config.yaml
n_layer: 13
d_model: 192
n_experts: 32
experts_per_token: 3
d_expert: 128
d_shared_expert: 0
activation: "swiglu"
moe_layers: [0, 1, 2, 3, 4, 5, 6, 7, 8, 9, 10, 11, 12]
router_score: "softmax"
normalize_top_k: true
routed_scale: 1.5
balance_loss: 0.0046
balance_bias: false
init_std_router: 0.0108
lr_router: 0.000358
vocab_size: 16384
norm: "rmsnorm"
norm_eps: 1e-06
tie_embeddings: "early"
optimizer: "soap_variant"
lr: 0.00502
beta1: 0.95
beta2: 0.98
grad_clip: 1.0
batch_tokens: 32768
seq_len: 512
train_tokens: 294700000
steps: 8994
dataset: "wikipedia_en"
Below are experts of layer 9 (counted from 0) of a mixture-of-experts language model. Rows are named router (the router's row for the expert), gate (a neuron's input weights, with its number), up (a neuron's input weights, with its number) and show model dimensions 0-191. Each number is 500 + 40 x the weight over its row's rms, rounded and kept within 0 to 999. Numbers have three digits each.
After each expert's rows: a language model's description of what the expert responds to. This comes from a sample of Wikipedia text that the model never trained on.

# expert 14
router:491460508519527445514423578521515532529506473525442490485600428534498525536509525575513493485492491496534519515596541446505524514545535511481522485537504475496577470547552557441529541479466520463449513533493527554506508471507482470524466575499449433495563472551563528472491506554478549499539545460518469460477513496478471474462512518523505503503433495569490487442502474521568516501521476486466471543532445543511509540491639474527514557534521486525487518522546369458496543561565459500575407456506494499484417476551462460518492467422525467421511502575474471525477472472475550552
gate1:512443466455602502497439477421508547435472438504516522446551527485465527479481449573500486516488465531465540531486462453535547494560478455518497497516524483499580464475574548409534487529504551367494503483499448518507522473513488456473550492529488510492489546493451505512406561476480484550463469542478426558448503577490439437397474533440533494490545498534514508456494476479540583526489525513499497590435525543481500525493514479510496483470530542454459476441475433478545483470596450530509439419437504465471520514481465485498513469504517534486524475492524462531448471514535505577
up1:521519513508508521494591494579468489530495533516526494565427504530519465523499511439479513506518560441457431512436527526486444510440463524445503533516485512516422477528472449546518494468434486674541472485507550494515454505463483508478484501456487491542483485458475496551550467537464513454524507467519479416542566424513506498547506470561477518517475459417508528528478512487486422458536457519494517406494498436446482443488484546406498495552511465551479502540462610483442484583465527498505511532526501568499495499560497499501454574501512435569445524557472452469520516526515476479
Description: Verbs, modals and clause-linking words in running prose, such as to, which, when, would, because, considered, made.

# expert 15
router:461547533420509479540552438501484492509568457469556486579457485536522481468556538462514458506582556572518416447539495493471411550500517540554510521491547445432520512508532476458557486582520503520539453503469529499557476487508440463442493504586549477507463444532564480544423500551496489516507527477493478549528543520506492491526422460534508481520539545464522518540438551497476569485439397532446525544490530548501538416557470455460529530557506447532425471506474513565459551429475464541486549542550478467497490518478549492474502461468463551522465476486494497488475489500522562458
gate0:460598514406467479528572471479476484549480471467524490547569460579455489580496475512474533590524483430473462492441527459510530489461500494535502501496518469512558524468561499477535517481509508459513517481558511441497491477520502465495438538490519551516511472521557408509523562476475485476479508454454495492548569508481479519480511459481490415489460501506407463403543511467461574426493432496424555462416427487518467438501477459496517512444558555512561486513447533549485538466565587503455513538505508480512476504419530481503477498548587493555451506527524549543506488462495490544
up0:432372536580504492493465515541482476479566553504519502548567523519524532441501515518480497475515505565532498468542526553443489503492500533468517506556453490504527524536461451504482490542509512540487454510557507509518519422456488556461532533533560491466485558508481510461457511516538529472538549546479462495497472477493523510501472573524527470447553547476605496581400501548530479587545551483529430515612495521436565542467530495481513503486532440514455481495555572476543520451455433415466534476468488534505468478568449510520456492534473522513577482465424492468525495514550583480
Description: Number tokens in running text, infobox fields and tables: quantities, dates, decimals, measurements and units, such as 3, 2.9, 1.6, 100.

# expert 20
router:386562514548519454489486486476512477480534618454518498467478498536515473507454497498495557426430476505476536523553466427466519516510478487479498403472499523544486532474557469556451469579469533499509510450526469514521462526605469501512500445494485540471455467449478532498470506538475543580495478451422550504526486453536525438590525448459529474510520560457506463514497469426449439520517587490534550455455520476435530505536481516476487459478512442506454516446533472462475435474550445475593528494536488480471588515524483458443451519529540507575491440510487508495527542527536490543
gate4:445467481522577545511523507478565513516609571531482579481517483504476492483514481527516544557494451468533533542483534531534502484574491498479522547478436508511554518443481444494516516466478491460431489492488518470545462455479450537464558494465553391477531543467432503536453501509471520482536521477568477490432436474511562432550453475513558465434565578490543470533541460505481519469502423460548478477467480406567511514483443500523448571530515585450445477438533567539496539488493544490487555436501497471466473502437465474477418552512504480480488489534461553446513562519515506489
up4:535497503473459459497478504453480520535487436466565502487521489546482472532504514507493512483514513535539538505497554531491459515455511519460432510477439496490478478518543575454469496484479509460467457407503458549559557506472576485508473461587463557520497416462480559417562491541592456498545545546515488515521587504528462540489548516497496467536526496534492498536473463461491543552562531570510437527527536519482568445449466516503511422429559511499461443506496359550484540556549464476570482489477546447548460510495557471548522503503486515444520546453539434453439485514507579497
Description: Capitalized words in table headers and result tables, especially sports and media, such as Team, Film, Athletes, Rank, Score, Shot put.

# expert 8
router:463454518473459495490552403477465547510483500541474490466456539502478485499486523524485501450524529538475552503460476535450502492526455547482419495460470540548454518548553564419495460504532447513550577527509461449466422488570505457527523486518509507539483442530499523490498460433530500510456534401470476512489461554518576489435534423450505481510418513479468433478484494533434484512510528525494555530493481534543601474512526550549538543503553490555561493433419476466527435540487484559488554555503517596470523495544520425492465498578423509472547531490509564484530468479524437481
gate0:515507557458473480510421524514477539478546515542404476458534538464504530464470473543525545534484501556552533488450551492488444482456480537513499470554562458521485483589543483537503505449515505489491458516496566525478439443524589544514472548464533533526462510439446472484499419508502550488535499525487530513521484534516482543506550587514551520505462497524522419546579552525517537523486460456548513529492524520536571532517507444470547580496521508510476474415516536440459527575502493438456540508405551546492547451514495524482572477446513484413486452551515453488467565579581450506
up0:613524487513548423395506421511501481530492547466420518497444398536497434482569515442502440478517494398453366571549502516492483481576521502484511514487588495484487525458549475507534551541511517428445483494488526445505554557574488496505525467492537456527475498537541490519529517528532422576458536522525486472519499486486511475498522470494510518495523441529528524478553529476516467453529517535515526555502494528453563465513505536509422530489521482491454429511543518505494468543486485573444467474494563502537476504469527530504472476522551563513508516439530540393533509536530496469
Description: Nationality and regional adjectives and proper names after of, the or in, such as American, British, Polish, Scottish, Russian.

# expert 7
router:500506490547493576459557500493519505495470497526436535520464526526512416469444510478485519426520493552467543472504428527488540415479420419507480496545433460554453584480522597515494505448546443551521531481544477512511455522524495595476505508529504503429492525443509495504448500513480525485526448551540526518391565503533460532542540520418511575571535512439505541536446560506455471493494511444489564526502499450466487537477485474492502457475465524385575513554476454483519519515499457467488550513510518569506504540484522510481526454559559477536467545516437515579500518538444471513
gate0:525520495469471560495483452485465516460488594505486473461539499551519511533567496496552538425522573495549491545514446472523494483508480576479509582506529487486531510592495541475559500482453407514437504453430477542535454439468494502512436464507475454506420466443481558600594528553499507452537534477496499513473488559547491465516493478552562515465467563454501630534520457496492465495471466437484456465471536543456516535522499478488463471532486482479483499506484537532462408559495490488480428487500562491547484586600506522547459470475521493486488460537480468535468523471508488423
up0:433555521506510579465499510499457535559532519434525517511534551479584418486448479554495443463543462465447460455498568569414460496532480496541502566517499546476481482457485495616515596502526540437510456495529512433509493449536559441462533450508542469519493528535509486507542481425566475526458521510426512537483511506554505554521490498489461529466478526473591444504472514480522532542453525504476567479477541512548551443552554533496521518418505505471418539536481548485532524431481481481513527545504578493484556431479485490499578475505495524450494567496456526438530468487533513535
Description: Capitalized words inside names of organizations, offices and awards, such as National, University, Minister, General, Royal, Film in National Film Award.

# expert 5
router:436445458509474544454471480515512444483537476507565532571525552486532499585431430560447396510555548499447452498471528473511459527503579510537501537454581490508506510528474533471520490571528506559481457440510509454456486503542526458409529542487503501445490452449511442594549497492557512494446529579488478490437513470531514503474478558501483504453518519495447449531507496500517463467514558486449463508518458500452512458540469472518586470411416505510491488445487537494538517496429489581438498513488535441462528465528520514485549481561475503505547532491430414444520462460488493457
gate4:502504506461442519501476538526499520468490549472517535490544560583514439437424502574555458537509578438476500538513540519518481506535568549521553441438439595515530504501492470518482454500558474545525532549531441557473438476485482483500480533473489583553572579478519431481440576506478550496484483527510472496488565535458452419444523486606500510510529505467475502450471493502510499493496497531506487442479523541466460481469462500561525493394553502491528446499505468502484543478515422533493435469541502463527505556464508456485456561539443478523490514491529540382469574482522476527
up4:500471458481558488521528461471557509492510478477536495518467460428511547499526541471448500490478490550490508498445532512451562515547481474438501475579576426445514452449505451443419485473531564442435488520429538420530509507483530516563453488507463479501490515443464502517470462509498395489487502467492497506489424490549504549535484536488505458456508573419530517505505531521464490467480479482477550496538514387488380467518490551437532529542473535514509517473522518507491404468540532453471598550481424547498453475466461482531481451443461495523562481460462519598479493536453469480
Description: Vowel-initial and short pieces starting non-English words and names in foreign titles and lists, such as o in och, Al, El, Le.

# expert 17
router:567441513513543557508528468523535445505504448491497494483498569431517488526514557495522495457552507500554495548481495591450514403477493403533484537483513580497478530504510571441483485479516525522493553562519497438509529576544504479512487488452490532479474460523481525514524446567520491472443522514477528554429535550564499532516581434542478566473541536526487513497532459511624543522548498573513493487526420546522555505505487465560514466535477468580583588478452517527478453519457492463515422451525487540467509514477434496520486461474517549430540542508468508509557526523572467508
gate4:504502532537444525429401505483465451529507518440513539440515559454518473455501510534555482485529555514534499454486490574489454531484531522550471503614508466508522460509497438507532538534454492500411485546552428427509480480504515475509436462537516495513459493467441494537424506397563534429522476471503529407489491549518427446567544491570401445605465458501435432510486532495428509473468455509486483450447491514546466471471470537465485551559506484463502461478507487449483501523469536521512487513456496535429587485535546484506518510479501536533529517477490533581512505518504513490
up4:405478576508463547444488517504513507479504501495484556475607507500490466511454509490530471487436599543534508511406523538505432508526510560526414482630546536517504440482459471495515551474500519519445481558486446438507522502566494463496464439503516515486467464510465547550474535451542494488495529522474488415498467494433418491556491483488409455518489459442403489518502526517420519520484476505497422502460474507514404464454522520506467554518520507502512462473516510499495481490435497461521486511445476524458539495575547535513466511448448520552505452456463483543558523425546486447
Description: Given names and surname pieces of people in lists, rosters and tables, such as David, Robert, Thomas, berg, Pav-el, Pat-rik.

# expert 22
router:570516484505476489468522460482454523479522520497487443459499501539433467469482470441485487464481540482468461475452491492460527496514539569479439493575504517387475479532512539502504488458473408521503480445454528484474470498474466466479495469524475543489563479565571523551524438537492474518470518485507475559487492519539494507485485591513463564573556504474411396500542504566571559518528591480484431494489466470538535472547538486502538452581537518540561452479540495554429413475505521499490493455459465523502496473457486468471468469416533490464417544455568424422516507499462495465
gate0:521482555506502475552459483581465504545546516478522499511551523528502475480436577504485479504411540456532458492516513402453470553521544535534494563546462581575575472590463417462535554423483516512528476446440521477525522515580462560509491430521465445444492530507544523506446507442586481507473408466513516533472492519487405465499455542518453472543481493506409495537537455439510499565540522468495491499555502552489560475473474535479516546513490567519461498496517541512495561519494482528523528487436460524469464512460484515562548453500509461578552456522506442492463527473512507504
up0:521447406552536528422414507495502479443427439440477478430523455579472511542463482463512515514472426499513478416530442474469412469501509545436543481486540478481492524434558477529549521462540521505459438491537463475505465555538503562483481519565514547525538460442507501460524498485494537506518581546471530367444526562560481504549474489471532523541438532538477522536432491505526507468515499474430433514526521444488548503534493478544453459494432538523478499501585519464509473485477543497497528529472489494480589441521490500506476449522443491405515462522507528479454444500501521511
Description: Four-digit years in lists, tables and date ranges, such as 2005–2006, Founded: 1987, 2018 in tables, plus some date-following pieces.

# expert 0
router:534543464506453495494445532468517582476455500512516454483413456508493477479481458513445501586486494483577504532484567505540534575450492561475467433523435429432491453540509438557487554427471464470416521470573512522496544471425507450542431453511553520550431558495479509473511510500487510430513469475521473515509495481493546545506508439461491443512518446488470475557508530460441501453502450500439511476566476491474437555517505542447490483440538500476460507475478528421555575508496454479473544503463529466570574519473542566495482543529516510535488488463512531427467498459492418563
gate0:482549471454452445478511526443447544459517524482416415517525479422457528464456544512559446506515478561496517522535504458496524514487509535461570547503468562496474525499566523458471497445602530475502486514463503546497518522464589454503485462496542468546483515512491524514490545460487564452487507533572473455529499450521418515451421420517495421479490448542552506453490447480496473476530489499473524521499493523555592543469459526542464534547562566517515561500516453414531484494513473529433494483483451455602482456490519557464568510494471556532549416537496482475423506464537489491
up0:535572472512533475500451478432531509535483550545569548520513532478509472514498507544479567459464526511465552464503449410510463487521502531498428508395511460533448466544489631514482438513506429520514463476474465542459534544532478494520489480537533566504480560475514553413487502526477514510522441477563458513451568490468502521514447539590546447527455477524510456531484453558523485486522510462552536463482543560487487471439543484565438476503544474456470540501415488488480547534565479520512410503489515488516499493447492475517449510524512406446453474476407475497443497436451460509
Description: First piece of a word split into subword tokens, mostly capital-letter starts after the or a, such as Sc, Pr, St, Ch.

# expert 12
router:469497514514512514501459489465558537502513521535520511424455510534495558489513477478465502572617521495478499511575584461459467465508516463530439502482543429452425475524462452469441556490473517481452527470450519543524409453454476425543532443507496521490421507493458517457469475574480524482500494449509480502565508463484510589481530568444463419430517526552480470502546466489499458565545496494476464487502495526504432506457495542533572558523527485588457472454506543451436512503520473568414539482525544480480535542601507488485516477495526462534529488454528413546437532481504504524
gate0:501463587514535435503478504476497485503524594456513554543460476500595524515505499486493543578505423483494503526468488505430486479538489451529525467489503439440463528495497496478498451516494479483371498507533514565549511532443535515489444500493453479597500508471509478417449506546513462526581510568454458467464516531438486450461510473538553480555468491547377499495473535518548468533520577521511486462528510563453559534489532508519472532526528530553526538547528437495537565435505474508511482541477531565508486548552463487470443620515483564534522505512530506552490509501479419494
up0:497512496534470510517470474529535499487421510522495491479504563479502538513461503517461505541472506535575449515532435515520491526438456544516481547473570460462464492500366466512501455510507444460525482438476471428571535456541529499517493484512545479511559512499497458456512527488520558611444570567492472504480528595504491398534472512471573461486487593607407495535541482526481525504487496541565590506528532542485489469492425514441490462466448435473487489541489474512463515497517538491533441467452522525516421543456485473497481542513446486479435522511533438484560555486524540482
Description: Word-initial prefix pieces of verbs and adjectives, often in reviews and plot summaries, such as un, re, comp, dis, ex.

# expert 31
router:494505462495488445456537509489566483509554490511516490557519522495502512495502496474481578506474584499458528457481509533458510551561499542550509500477528455458494539484573511461489449536467520529509456557522527427455564519430546536425557441546509552504503500481573501515559443472518544492458558496583447521518471501469515463491515562478518486501455478441577487533511542422486535560472518543503484605560572505430454507530460484431456474487539539403514486476404534497467510500511481565482557561461484498550531555472547507448460482515476452430499487448517576563511464442531457531
gate0:476489475548540415431524498493530597485450559569492518552490515441503525557435479459560517512494557497495558458523521432517498494509553510526482493475503427509505448448467544517470518504517522461440553466495515383515490517423501547482574472499459481502462488456470536542517505422514467522551453450462480514541525468536390525533492506500532569431477502550516540495470468546517548471483491482526475540575554485507420486531534532505489427505415565510513514471585451507436445476473574494497536501477499450485462476560509484502516562491547566447463549509484525523524461415462525493
up0:499483521553526458424550473548498544466480545562479546512520487487479539500473452479567488482555543500521560434566530439493471527474516478426463494413535445533521494486559498501463443504510436510430566474528511428470494508462512534488587452495456476488407527501520540542510502415551469513520435492542536513553527488564431540566521459523547532429488551531470540454492488555486539436479474436518480557571495522522471426595524545528560477433430551515531506465511467499489519531501488530459477486543512509477468473590458511584516461465485539515468535493498510509514472418475526474
Description: Uppercase letters and acronym pieces in abbreviations, country codes and units, such as BPA, JSP, POR, ARG, kDa, often in tables.

# expert 25
router:564505549505495510493576472490485455473508454476450510545491518445502455504478511486547444527592468484556524522473469506462532425527424490503471521483515603561537568536518513448499462514433439538522566518511495413435501590466502649433513461529500546501422471539490515499511495508518438517482495515507494499471490486491497534434483517497462498523502490463554442475465513484548474533495524478517551442466546410579543506486455471542514482515516493449516518570489442530533458577464461513484553464542496537511483479469442475527453502442499577481566547534494461532470500560576434512
gate0:536511562434516519490513512485480502464477520519559534510450510483505463564547465493523468508492509453545466517557423482414447492475487408501595527565484490465532474479414462528519467513498524570557470545406517434493427480493477488471473524502475501498555484512442584540558450453524466522509517525479494512471511559574477497515475417487486473571471533429487594541462456551505496584542528518507469464496421428549471553513468564513464492460482527500484454574538416479559506536496471449467482497530456512441521541490487475507473439461446452573508484502521545522539466538480475536
up0:530529518428479507505520535450516512493449497478458520593545517447530510431522526497492518437421484487497453506523467482461543484525483500491562484523430524474511544483393484520491518473531503556543518513465520484542405414544526505488500440527509488481530458477425598485517476470547510531563515517509514509478467533584468517534475386511476533508490526521434588534432444503479522556560506500551479439515491447551516581494435512472463489429474511501487470520574474461553498521439434463541458480502468510462479580481458533429473513514468491578477472511575499443554475516468535554
Description: Final pieces closing proper nouns and plurals in tables and lists, such as York, States, France, and the ends Wolver-ines, Maurit-ania, Clown-s.

# expert 9
router:515526452545531499498507442477468531526450515541438545533519439487392539485536520520485514444504570453538513489490480501531542514487434524528470481511487578561487488513533481495478467464480558584508453467468481455554500396452462538465514533495535454532569478554518563461486464522526512484490439533458493538447433569450480484469490506496412513465434427467549589427534511558527509535505545507469497470507518488524556517571514477496491490543471487489485460479507525476538492555488560511420514512528494559521408471459455566503535532441452473471573556462542583464439486528518539435
gate1:544468477528569551548478489546464544580503477568499549535485462529438464552512421544532553500489447484503525523528586522551458471517475492498514399511538518546548550532494539457472546461559557539479465541459497570499452503423533461496540556514493490547526612467531496516521521492442428522480444499461471469507507546465554449541523541462473518566485515485471486509605475537518497513527511501480545539474575560513557490535544543430491542544536499559525493474491479545488467502489486465572561466460524544502496482520526515547544445593494496510503500420485475440466503460541473414
up1:545512496472514457424559521478539411502489612434647460468546512478440455476492519493472510474493509491493515512458427442510513485517483467548443451456516487461503497460436450540453459483477485515557524488473466541483502542562524524502451468504516494507514390540529503504476526470425518535442507517491507495522526502492482520518529470524517505452471457539518501465391451483524514499415487536495414526460439470484506601470544499547525455487515457484519495521529538476503475538536521624535494447515462452476569525549432475520462481518471435472521560472531586538525546472529497518
Description: Commas fused to a word's end, especially after place names, as in Chelsea, Kilkenny, Pennsylvania; also and, is and the first line after titles.

# expert 4
router:451526547458508471531482543518486511547476423454490471518482463492521504548492442470451529554533468539540490495490474404505514523555586520492483473560514500517497515517428487513532486471484552508508485520472494489459458472507428560544478557529528555507434495446422521512518524493478485516514513491488561436502544442587509432524506535552522546464531529530592562463539480531487533520523511564513502501483563578479518590463495506464430524536504451461545450467474481523502439448526633473496569468445471488592535442486513556524497515543427463487490423539513461510523475532580559538
gate5:493554555542626460469523544568486518496484558528518502457529450493504474516471478528539519561510439509534469398518493508439458483455488504502550523526505618501528537506500545504480505504558463541569513506509500440539506476445452512554546510549548474496475459505484530529505508548475573482564459499469501546443482522513449495509498455448470477487488512490508533479527504533466506497479446495481488569413543495538563530477557533480498490449503560482517481523466552500492504439405535512476392483521462356576421446504435499494477502546464417470556488509482547462510547489470504458
up5:459557525560586471503521543525488545495468575539450479482536457473492465518494427524558517531551462514498468438491501500420492484490494555521534466517505587482526566505493535518484512529531455558545554596503459444490479497466493464574547429500547478503509453490521522526532479540439562476565470499500490530460483535460408490559461423450453522495506519534535554440479538507493490511472425457491486553468516479524525549472542527498487475422512521455548481516487565526498491438420470486495375448515451380569445478469467507540490477531462446477547486488480565493516522518473529485
Description: Line breaks, list dashes, table pipes and == heading markers in infoboxes, tables and section headers, such as after Cast== or Source:.

# expert 16
router:509487549471492504480538465536459459471571530504473516450500481498422533450498542480519519452534498526519418480442495501509549435500504503470466505460535543432548483465481558516521432522478542476502438569463493564562499489461508444488514526492476511527488513464447483529565467435516405519436444574513471427517452471456481542484518443450498470516452495582479437434541519532448563453483494463449522438537482448530456478501577528486412581405530480473597460519538500522446468499428482516533518496527509454486551487507535462457524458489488496465490536469448482581571492532444489529
gate1:428445480522488497537551496496483489519576490536497477492406552479478465462505501463473476387551469510521470504528574554541560433531503506491497491544518541478474495476512531564529518543579471514541569494461520509506478501524537491518456547469381492499511521534431455487505500492489418552493459433468553481474533546483508477508498524444474537564476529472519445415528437518562502476540486410491472483576483500418467491477410551535549463491443524542435459488541481516491479531458479544467486481517482489453540483535515517500549456471463471533519496537605527448488587424504563482
up1:409498466501511535514494536473516474511516573582479524504403507532507481526506471449513470436560495524461432449497504555508454514452488462465463476529507435540514447518459488426511500591579521509544516499466456436535472456473432522511499556447469531497489453460511496519495514506511469510522479532489494430485512477427482506483500541426460523474487528476555447517498468414552552474516504495515503539572506483426479543458444522482533481495432473530469463557552595519513504492434579572430434524443498454518511417563487484546543479494479493468488554496543546466551456493609544484
Description: Determiners and possessives starting a noun phrase, mostly the, a, his, its, their, this, typically after of, in, to or with.

# expert 24
router:453459517461557485502424479491520564498506500551521455582539577545532479540516453569524491476423527504433543456522472524530476542512542516457565466505496568557472412487515493474414516458520496377424531544427530580515524571493558519540485509500458468509600491553420511556485522484507513545492544464456490450554530494472466522579466520499458441511454482558492524533442526526475504544512517435494506530464508562500481458485542497548540543563514499526482445552549476524459508468498453494582462518539435456513450494553479508475492495554536474482481523510553522554494465503488544507
gate5:486441486533511571509494491461483473453543517523537450532505555481540551507490466522589511479596467552499494498509488441486487534564551502491481488522557518505553528528542467457450525449466473458522486456518523455534463413499519529464537480539403523445486523495551506478575532527526493456441441457450517499461439536449552559484504509502500497449438551480520481494482588633508453499422510479495427443473518498472579566492360457562485501528534505591444515509459543491495459514444471531517493424472457509518475479484463464513480480488472508508449546520538451500519471502536483525
up5:552497483493496494494539533483475422485485558503577511419461554487527475519486444472560564441522511500475512529531527442469548492548519454484500561491586496472505554439565484368491461524442500513497529517436499527489497525539574506450438500489467456498518540470520517552501495500521465470527502494529582501549455537488555545487414533491452459484483503540519481494457563525491472542486567491576522514523464561499476565476474457483536463480548493522528455442519604550432430571489490535484475487461499459572509538527488446442505498577461562557506460524558466555470510451514478426
Description: Prepositions in running prose, mostly of, in, to, for, on, with, and others such as during, between, across, after.

# expert 30
router:455526506575517497454592567419491544486493484476519460502540485542495490467501548488522531560429487434462486589483517544490451415514430526475563560486479456549433489496564519448501510496496510445492474424463529498454536439560483480507559484502490531489499527519458463481457479521498461579505473571560476532507530576506518523409446433470498524460543463474470600511530501533498468483525525471486419416459526522548483558517532446446538540464537477487570551474528551604513491508522556560502492469572475562461499497488527535487533460561501511491541508529531515540469526485476503535
gate0:513478528495504544497545538520486562493472527492541534463478498498471514514480496568484453534510504460495529532492525452526549455520430479547626477486500434500486482499533573441572508573475534461470483490464489415494449516561477482469511540480494483485505496498467485435427486523543490496571517425477555478530580443444508573544492578511450543531511496492496541458513467508569552449489478473552556444468494481500535406540563458520434507476537579470486544476518491510577449466582539563543497478509495434518469588555500500525498461527578556517487497526472509555563547494524519421
up0:541442507506453459580532484569538461458435498481512538484485537562473444530470493485525537449499471539513505585492481527525510517477549551496423478575548446537486539542481539565455482483490476504512468487470578547478579492491525450478511535459527577621496497496534471580548514460466557505575489535513429532431535576539447441496536443532593508420487493536558465530494483478464491528461478488465501507493426535495507521540491522529512440501419475543488483523499468459467504470406486519519454538501448528456453459552489456510515549483447530551531542439463493466447469504464477512
Description: Month names in full dates, birth and death ranges and election dates, such as February 844, 2 February 2025, plus following years.

# expert 29
router:499500515512496543478459460495461482508505495418476460487495505539550579483466489498478489488532489549484562540575473498527507560475572516567484544524542444447482512526514470593548494455577494473469551548482501480433426526461522506545500504542557479512459537502516434478480553483550562471575513501523503506531568478504511582513559515555545504501530475478484455541449523520465541431514510531466488476471509462486561459531488497479493562467554476599437550460480524440551607517478482439514500521474410482485472435459550575510571484493514557554557546488597515430505498543540523506
gate0:565519565426543483467518486485500500560527498505522523471552435552552488574507510474535557496486490509439482578493530527494548525472522484528506551592516459479526527528554493443454546475611497517553444535523480524501510485509494549506457544538532496545453476430526546469495488420610480497472448472531511507493524443550490589439459445468521502450419494464556537495502486501524510512489529526444456473478507456577524498468486450532511580592483492528463490486556493486458480564537495455433474574493420508568570491498464550491510473477512607484479552528524511534464549530495491487
up0:576467517474521488531483491544538505484514515538501488452511512505584477550516571526558476521530474520445505514474558551513496503543495535507465532521578487482498521583490564466539468473575512422566445481534534544447470532463477441542544637513580572488519510444452533484569490510471465510508512459497451535503487459595473546492495458509468490532521515488483498514539504486497518489520566519466408509497459416544546551516516499542543487514485522449447444467476516456419404453487505513488503551425478532576574518498444538487449493497533562558427456469520504537496492564478474493
Description: Compound hyphens, opening brackets and quotes, and prefixes like un, re, inter, dis, sub, as in half-plane, single-line.

# expert 1
router:468546461508506553564456513477522455461529520477519541458542464481530511505486543493510541460448467442492476468526458501558497458490455472464470482462535459515561539528491449531442531474523476530420488468550497506497466510517500463481549440561445449489490480504521530458404526445479552529585482554428514437523469557601491442456501586448549536478532503566456503525520544444508526550538543479509518439427561551499538530529478433495507538578488539471459499541470446491442547493494504541444480549522462511475506419466495471510509415526524475545431467551471533497495586506437573453
gate4:539508431477495542504515471487494489537398443486487545489557471528508528502502458426450556490494538531576467520535484544525568521505512530497483443507491521444521463474495481535492478509498538445447511597523428500535444528529545510501588482446497551528545539443487447432420543479511479520534463518437441491505525537533510500379507480500558515459439473516431478517528578564489599527493535523526429465510519566493496540422514501571557457539427496482498532490500451509491515531610445524509562506505557522449454487486560521534540481549476493501530505576519504490503493475474457536
up4:510479521494530453510470472509535489497523530455510424474508491533413453495479559506533445547505542511485463478429541436478477466422480408466518514524544509506521461498519467539468492426530514373542485458468489534524500503488498504476482534556484475447472533592456579559497485569476505536510574560514480483511463522452472505546490502502507452534562504475523524445522534486476460447522455504517495455436461501521527510591540528468479505458573420446564477560474555513471448517450526498479435475465488441498558538479482458419433451513463581469499495419507533442419518453462507539
Description: Common nouns following the, a or his, often heading an of-phrase or section title, such as information, area, season, species, overview.

# expert 27
router:462491517503518486538565481560526550487521434526562511501438488553513492483555539512522445455509592512480530542483483529468456552442475528475479562465511514498468522540447467411518509564495554570547451438454488521466489537504455383495579483528480507501472455507547474491485490528455454556441571530493498525548494486411495490464547484550533547503487510464542514562538469455519553521552507591434494554472529480510499506497464430491533438529546463577436530463514551456474520500533514540475503437554485530428484531485555458493458436525575526523451505493597480469518493536528505565
gate0:451495509448470455467495526496403522545542499515421459508484434494569453482459520485476480560450515579509547556462459503528547538452566526465523399516527497536451521478504535532518522513456470495542516540484518488453460583493524538557480486477460518391494544441474485530473512487516486577521498502536502518484499454498463478481496465454538519552450552512517511519502502553487491508450497526495472514522512480453482532440489504542559490524466440445507480508513423508487600565441554417437463505476471558511470459509554577435534556628477515500448439552545500461494484443496503422
up0:534420468486483532488491478491453536491545546555417535531493464560516475501479583505518539510414562522505502550514449456590519500450510571498423512528585455475518546415568511499528507482493444560455512506430545486461564478554484525502522468449480446457547515528481466436494560544526483564472564491465578532481481478500456512498412567511527503474504541517412517423475565522477567500491481458477479512461523440437489466498443501519499434504507491483500597511523495453510578438475426485426462446476509455492514504530485492451501517540481472537512476508524522489505561474491525560
Description: Small numbers and pipes in sports standings and statistics tables, such as wins, losses and goals, as in | 1 | 2 |.

# expert 28
router:500523464482504507514500483552515509526399538452530527532455474379501461506463522508517480564447516510580530520558538520498466515465458521545525498480495584470559436444497479450542507507468531533550508425494476547477496476533483489487467529514555426532518494495538499553520486578520580476428461440504552521522481537462477520457518556452518481481440435550540537468513405500510487527537444493496470503479520444494477486470536460512396470447533594581421489516493520466467480544447581432470521537494535470462434439501468484544482556447492474463487487505514433421479484541511547506
gate1:551459557558439552540492564506445567583489483568490509468524549517475434421470507522524497539478480515478490523471541508521456537447487495536426505542529558555467476490531411544497546512475537471540485447525527497536493383461467549550497435548537477467462506593562544417543514554546453521491602510499497448545496476553476524563470509505500477460497431472481461555522503461542519503497454462440526421525526493453458418497505480562453531430484487570506517534524488511519526477469498459534511501556515496453481457543469513504543547548507502513558493557547563561475491522465478490
up1:539518544443494463506547527551531501532390501487491499480461488450516467466441418558459583499520518538487503532497527508578516514513558582490464509521479561497531463449500415438458536481518447462467552484540513474526499461468507520453484490526503446446492466561503453444505529556526455505525423439545460543494434517501486446508521494460579555541390461462545505606486521545535499488598513469480447496493487482543420487497456493537442552557520555461476503551456526500501478450521541510441539450514472478520535414512544440489486493516485531482518498544475487525499557490423493444
Description: Clause-linking words in running prose, chiefly and, or, but, was, is, has, had, were, often after a subject or comma.

# expert 2
router:509550472495447567532512475546424505508505618478492527459536479464493549461493544475506533449505477500425509496487461528518527527543437473448484467466543536485598572510477492605468491448513463492494495545520460440464471543540489490474488522531404489477452555517502571519388512399483491511458491483458477489569433521545466484435505528488555556515442487505512485472519566497481506463521519507512512487456532506491440522485502473476504473474448509498444519580468383573464579555479455518555490485523561475484421535487505474536463493509536481483413536488461484527499469522469515429
gate0:539487511495515496536459469474482447526440506535474587562484502494543509511498410517482522432538522453521524443516539483478547446444448522481489507523564495544436502519448433583494467548496483490527483541519551434501531500482564518515483493504522552545498470495506552520532528517445473487472478511423471516592540514519452443514484513481445571528528470414487487487443503594545489487537516425464440454517488510511439582517522498518530475479499519493455431561497488529543540564517490542536510484515557454459520590461644491477461463589469523422444538445455511515494532513538470495
up0:579453519493532522547462477553457444527461451483508565570495505434526459479534437541505487459557488431486503526527529487455496455467481485453582497497529420523531486448471483567474482574538491447514466481495508471503533539535488519428451488537459555519498430517487511496548519511483485513462486513485480450581496525518443443541465483512457516481490483433466510415461507585509464464574482443508490486591488478437440511439519500513538480481496472527464377569446495535491549560539486545508534499511572473455536563473571523489463441593464539491496552447494579523515520506499509544
Description: Common adjectives, nouns and suffix pieces after an article or possessive, such as local, public, school, geographical, culinary, reproductive.